config.yaml
moe_layers: [2, 3, 4, 5, 6, 7]
routed_scale: 1.0
balance_loss: 0.00648
n_head: 3
positions: "learned"
init_std_o: 0.0164
init_out_by_depth: true
lr: 0.00235
lr_head: 0.0107
grad_clip: 0.5
warmup_steps: 200
schedule: "wsd"
decay_shape: "pow"
steps: 7732
Below are experts of layer 5 (counted from 0) of a mixture-of-experts language model. Rows are named router (the router's row for the expert), down (a neuron's output weights, with its number) and show model dimensions 0-95. Each number is 500 + 25 x the weight over its row's rms, rounded and kept within 0 to 999. Numbers have three digits each.
Before each expert's rows: a language model's description of what the expert responds to; "raises" lists some tokens whose logits its average output raises strongly, later layers aside. This comes from a sample of Wikipedia text that the model never trained on.

# expert 3
Past participles and verbs after was/also in biographies, plus "See" in See also headings and "such" as: served, known, elected.
raises: " as", " the", " a", " also", " in", " on"
router:502519509515487525518526534497478511458557491507457486457542479473559511528494505483518505482524508469496516534466517464494422511489518479498517511474516490507495494440502501490513526501518504508546491453517541469470506469538487530506487499525524525479499492456496517511517481471492470511
down0:458484496532530464504518484519486466462488532457507473494506471482486487509477473494478478551534525538519513510525548489468496479456512525525524508548520487509475485495512528455490442480518531536501494469513491500497472513522507514498497489512436520538551493479512511481474509497484509529
down1:471500521507501530446515455481540512482476475499520517502472538510454498506475509522511480446509536509505447541504488493497489498474499476490458494515497508544529481527547448492549479474512488502473491494515470514455523530516509486495499531467551535543522511499509528495489492497477518507
down2:524484511494534531491499493467479490505486522498530481509481449466551480503501507555522460498515526468497510503473497499456484508533506493477472438488519444504516492479500516542528507529519510480484500528471545502489529538509541504496472503542429513507450513518496499493497509500487525474
down3:514512502509513488537498471513528487512490481460511502499486540536550513486494497509528508495550486461520467488514510465502539504482492485522483479470454518518539520503472559528539493475507508498520483530507502505518455486530467491483504508483454458464496518464471486477463522570484479496
down4:523543501518486489484536456499502524531535479496485505493489517571446501555478503513509530478542499475500499511478491495524504501494498516479488489515508496512437482439495512473496508474526493509488523476496527495514511488505491447505548486549491520451466518493551484482525459514496482508
down5:534486532479476475483552483465494472515524507498500518509556499469497538454497509499492496520510517477484478475496507488479528559496503497489430513461481451489470506491504531532488510473511479473458471507508523540502495538516494504515502543503495547520492529538505526461509471458507478505
down6:490522484501492510484489473479499526513502525524515502490542461488530480527518501478542484498523485533492513538440487515497456502528473541511499517477473528496499487488455549543516503515490473488463495491482509498529530486495495472452437509476471452553483527488477499517487516530531534476
down7:555516540513467513496471497535465488530495501509533494537501484496473500517462510513480518457502552510531457511459523523489472522518468517472446498504498493463500457496482511511517510532507507461451547538469480479492486500478516498528503504480525492478472526511493505517492522498539547461
down8:501493518511477492497459529525472500509480545519485537515524471466530488545522508468475533518461541492507528528517500476502495498515489530478463504534482500504479525542508497520475491481487473485525476485486487547508513502464487445482467498493490460463535508568461456517492487525482521482
down9:513494504543503493476515511509507517467473503453561466467523521485534510533479502513474504498493534478503526456497461554476456536496519486529484429515484486492531523529538461480519491468487513497528512533553491500488531485508482465489509469500516509505538512489515474499491493457507502505
down10:534509468488476515525480505455524505556561490524516497505486526495493483468474518533495522462504497501456452477499451510512498492508549500483519506480503518545508463538478513453520465516504544509525491522500476513471476509510492511501531498498434501520483538491507493456528513491475529487
down11:497517495525528500474481542546516496501476483475507517540543509509503528490519482441506479507563496505455507454534508483501463480457503518523546547507497515517508499528513470536443507456496463502493473519490491527465517458482517490482479499509534518514531504498475475506470513484504476482
down12:466499504513488475555511480509470518513503489472530473526499476490460467521516491510484469490457509481476500474507481491552467530529480508493522480525494529492538503510501523500514502485517512495513531476482535494465502478521502515581501510487477399500493508491493525514470537529472511519
down13:466514464454489521518513530534535518472505503480494498500538509512535481531508455493494460491460501478510494519512521519488455537498479470487540513474527511496511496496495501517490486469456477541554536477516534521512509495451454518486509479507521474493522482521448493549483528459515500524
down14:490485507511466510545521508525457494521514540545463475497497503496460484498506498484516463469478547498471520500543486520496493499517496548502491479507502461450444535543502482495488474499474521524487481499490492507516537512502481484454534493535446457507505520509479535501518525494529454527
down15:487499506504477515502502506495533486421487516510505457506496488499533540557486507469477521472563533470492468507505516496490508500528505457516517541488510476492498462529510532479538516470479538503450523489454526520503496501503509476501484525472516503501486496543522503473501527491448454489
down16:532486500508539502525489501485491519463475468511525504514462524479515517516499457492495525477500508528439501480508534515507484564510484497523556517495446438518481483486449503488514478491517495536544512453496491525474504497511477499517487497520476486507497463514493560537537512486483500517
down17:527560527490502525542495499477501483511504482497499548481511473490523505462494542516473485523522518464530514459500498508472519508495543482540482501490490526503507499489474488562500464547542480466487477504530501504506511484485463453498520471457500447499528511484514454490521490452506490525
down18:475494483509468453488533518558504522553477488477506545483525479457552490536472470490475472531470462516481506503534494499537494497508505494515478473507493485520523517505486487507477501481493504495486469509484505533528514485499461500524490526530437503472523474550479514474494460531533541501
down19:511496453505499519532524524474540442551500542497500516516499507476470495484476504493530527477492491512523507479464507501502523503459498505540472537516510531499506489475450519518512524499519483515488504516526455497528454532515481479498481524496483438543495467520510424470502523499482508498
down20:512544507447544535509443464512518526526493494545526494513506486493551517492462481507487477533482478497516458473500488509570460499451539503473494475490480480494533503487514525473494536494481489516493500502497492496497467494508492536539460511506513501452468510542499482531481516502505499471
down21:470474483490457535507461541488538548530492523487461496495487529510505493491509469527522491502484454473534479484471482549471480487497486527499476502505488555498522526537508515522508521502507502543478524495514502468527486494509505493451482509454496485557490518508501463465537462492520452497
down22:506461468506511538555507516534482514495511489487526461471500488520554509473477509501495513497507518517526516477533474469488469461554515489494536510517494556477489523475527466497505479500507523514529487496495520491498501491519480509502506478481497404475523504482446484532524489524471474525
down23:495487493493568498491491522475485496483497519493479488496485509523534528487505536502493489498539453455494481497464507534478540479465522484462494486525503475516488535524496478541493485476496533426540473473490496546516477508513504487522509490555484507485465494534541506551489509528474479511
down24:488506501511515467502473541569526498514512518522512457477464467540496486538506484488490476503490480489513516516453513537523462529474521483481512481515486539513434486519489511502495492511520514517490488494510488518515480495493464511525481478509527500534494538494493487510545444501526414500
down25:486472532526489534460467497486477485422503460484476511513476501478510499564496534480499497497523545455505528513526496488541514512544478486515472524534517535494513505524506548524504498516484509477524436514465475508487497499535495536496505485511508476463503471506510484478536486506530501478
down26:508488537496464516522499496489502478447483509526477494499569480482506514507483533482470535490489495520485505509480511536518523501506485499482483479525514522489476530505539495485484484480520478467506455526483510508517441516514460525492525500485500539518491451520548453496494549441555501476
down27:467494508527468507519530483518523474524550529500505500501466513492510520485518509487506522513494521458547452501514473468506483488481511524516513539497463463493464485500454503477481519542501494473576465473500519477496488501485532528549498508487525477495488522500497480491519431521475480544
down28:527521529469530472478480509516510473503507471470503517485560500532495545498485493471545501515478474514542509508536500510479507522490527519486503492487530474487491488511458480476462549533514497515499477507512487482480524456513504520452529510512490518495486534468505523432445527479479536465
down29:539498501536517474482511527485513503470506526455521477469494460514495474530506512504518509467457506556507533465478516527510522514449490540514492512489501492498518462479434517478492521511506468493508495473512462447453491519513524494502489527469482513515457472517500497505534504553524525534
down30:452525549486525483434479490493477461497542520499491483542500500489503517501503491506450485523477543530534518493490498530512535480478522462461535480453534549513494525521539481484486548455498492477505498447476485499468521495500529534502491536500504495504525513491506493475497517495493476499
down31:509551507493487478504470487475439544524481524537504558459489489475488554469517474490515488475499531487529463497502502501481513503508504511515507486506471526493530494479469507490491478474474507511525478548516481484531506433519492518466500476477538503492537556515493479520512511470496516547
down32:514509457486525482465476473499515529512523496509452531532517493533497483495477477485473490536489481543506535510491461517471509508545474486476516525513442509545536444519494548515482504512496488517504522525527472439501521509529517485512501530484500502490474500494479474521525494524499515431
down33:533508534539493560500501513548467529475519461494438506485503502516491473479532491488520493452477502499506468504468475497498536523531538511521507453516531518466448499502526509485462486500527491522534496540493471482499482504456507510499454513476509503505531491472502484483502452536517522502
down34:512485475474508529488542474511483510517468566473564491483522530519471535521517503496470484506478485527469491515459508509518499525547498445535479518524508496492476528489543508507489510483531505540517502481476489452510516509536460511466496493491504525434527480486473523484488474512503482515
down35:505475509490528485489500513543498499465490489518462537479488472443466497471514521487474473480522493495487517499493498465457487461526503536485551546486512442428556526518529452497485475532497512522502513487527478500521510503509502505521486551490523472516514518484509469519503484505512506531
down36:528498509512474469505534543447482514503498440523475512467497560518489492485502472514467512455498504514495526509490474521538497441497536498484496507504497517524500509471528526502530546513540453519511524470481481482505510549478521518506504506466476494456534506483500469534503532515462494482
down37:515469517465502501496527483531491511517500517489477504428510515464466472503448537467524560503524517504482495478489530480480521514480513504472457571485522479523534504482484495513507500513473469534488527475465505485496487492488517525488497516537507507513535490521518469513506473485479527429
down38:513495475490482503469553512504475511474476498516484534510502511436493526507524536463498491523471480495524540493523532489498484501466542493483531469514512508482485506459532486476546494513447478501477505507546472476488486523518554465488476489525475480495484461492527490467546504512506560508
down39:478528556471524472547475522498531458543515493528474492494495485491486479557515486480552500471493532526482501495517532492478494516495475480493477507466535487511524487513503446490513535494467494487464470507525566476532491484509462508480492480511539490495478522511514516485495487452473489535
down40:516552508475492441476484468517520472529542540474479439464492514541522482501507507516524477520508478466475430525473513557512492500520520492531465493515524505504510453492490525537507503491518489512497466506460492514448511487520484488534476504539491481493504498489535503487526500509517496498
down41:475498482495489515480482466506439487500549495471500477529531478549487505503514511515502548500499518525550482538477526487492523474481492501496541491554474526514515475470557510491448450477493476535507483518559486489521522506470490516512511501507467509501462487509525489513489468469521485522
down42:526499471498534515524484492451488498547529516489517491495506483506526517537503465482517499460517507483492446497477483502456555474473464538491515494501497539489516512492529531451511489508495535447495482509496494509531567496529502486453508478464516487470549520528487479489511523478485472508
down43:454473516502483491512471464550452502521470513470525492487488466448524501482509463497493534519520467515464527551522490457482487527565473494507523508479504506499508509557507512517501492471464503463519530499466474520501500491510539501536496510514526477492496509476479528476526494539511457506
down44:496493514486496492479506496434514498460507484512467474512496554508504505527494532473483504541512494507519562472462513466496479522506513462529505474517540472500507479496540508444525500520520490472514498460477519538510472505492500502515567473486542513533460539496486506492500498509455520472
down45:499531524498486519460496527505449531464483477511491501526499502508539515530497485527463495481488511527464474473493536495546469498477489491526532507537510510510489523527512461482490487519506513489486541452470476481525480484463554517536478518532515540465478539491527474486502552500496472457
down46:484469447523503499533496475519526501506487525532434479534510486545470479531500495512522485518513436486489461518484526484486478489505501481482539516547486468492508492518455504486518541521506472513504505476522490513543470529470481466477494523545493562500485539509489488495486482490500494539
down47:474459454511468481528457458540502461498486501458542533491505493519488486487511536463510484513485534477475505493464499473500510464466469522521489541487512461536507498490501513528484480498535521497458495524494533490538526519493540530492477494513518558521549485478529472489498520466507496498
down48:507476490511475509525500502469499452508500481507476481453496529515506510490472507508496523488479515530503534515539459532530470478501529494540516463504522478504475524484513467511509487527532468552495533505522521474494530533460488517510522502541526470477447485516542490503428481458533495482
down49:496540566519519517474488497508519494521471498504514516529493507471477483504543524483522514524482457507482515505547489516530508478567486471537471486496489470506523483516503499500508502503510500472425493451503480516480496510518519442489522462470484444482493467497482485499504530546493491523
down50:508516470487499519473507491524545511517536498510485487535527478526485530490462488484501524545501462472495460482552449498476513497486561553485457543491496441509500508480531497510524498519491493492520516542513530533506487467487497535525488511491504444488471474467489472484499513471495510518
down51:496442504474496526516509502514535513497490499546543493486467560493544526527490528481482493463472530526479501524444463483493541473446515484499442504450496523495495529508532482495475458525499504510532520491470512509511501468494502512495503522489518547485514484473541514482510511515502483481
down52:496505525511449528487509529497473503502513488492521506467548499444533516525490452534486516516455512519454539510524440538495523485512506488509501543497492526481496487453518463506466473491440536516522528505539471502514511532488502510525501495498479531499472468526495497525480503475501501463
down53:470502442480500536484509512531502481563545494449529462515494455465525485479519506536499524498528456456480512523535475492533514528479532537456491477472542480504461501490507523507503474513505471526499512549463508484498486495527503534498507496529545488490487485495486484511490488485510478503
down54:487466490513517510496519484530478480472519492507476477557563526476444493501492512513495487495534504501495485473511534478509499475491506502502498524515519476512529512510463488459515508452473495488464499490487480463533536548484517509437548546508497552501514532533508514449501500491472501475
down55:470507477466464537517473449521513497510477528511504477498504516586515469474511495480504479534473552503536500530471487505520506490513480517484476476515489471540474516511518529497492496490464545473472470490519505479467525504497508535488472466513545518505474505521515481553464510469522494507
down56:500499487505513484490504520514545488511507507524486506503486519557477470510534482496515504545531462511475475554505478530498494520500464529504447493482463452499505467503484477473487518478562515521500515484524488482499472505534489423492480514480517559505500477497503490537472495475497554507
down57:474534472473485471548455488511509496488502465490513481482487512510498484481525503517510508459523446531518522472480500465514496478520492487440494507530554505505480526526520471465539496508493510495529469558511501544534537540492508515526514476490506477544489483513511523466504487486460465531
down58:520528507482510493510517560479478491455499548531461512539490468520480465514509497536494491522494477496490526466508463442479501529533499511496502515489530484480521482519462501530499485504474556500519464506502559512483512532468451537525498530490529478527474485503460509518495499463512502474
down59:434463505527499533505477506499532530453512487502480503546528497472477548469525476507509479499547495503570499508473487453503481512475505466522497467512531469526497504508532480455509498523482500485472544509486474553551481519485482473500516505501490522505499514493460538513489495494485511485
down60:470500520509527521510529522503488471471480488501488460547439470524470525530480507493521485546527505504516505479519516494510507482491483514544514486494487513474460484516511528468514510490509509541500487525470502467533524500534482488505508495480438437512525551487443531476484462509501503533
down61:461496506504515507496536533464526514503473513492499543497476478477529500461487506521508502467516513458482514510516518500510498496479485475469498538524532486513541472493472487533529431511538513496491514488491521543521509537542482520472511472461555472489560491465501518462495466507461504495
down62:487507495511492510520504503497532522487541503490548517461474500544470517494542470521457479504474499506560529522508492519477488486486483506499438512465505494505495519501470521520523493507509502477479451506479506517575491469491477521517533472507532509452480456474503496522503528542466540482
down63:555491492504511506506502504476533491501479449483536497480544457450485486474486452462522502483466476499497466477537512497504518496513516471508557495532488443471478488534485486510492544533511483506491532493541492503490516497493506562502452512502496491534473451522507491492500539489504509512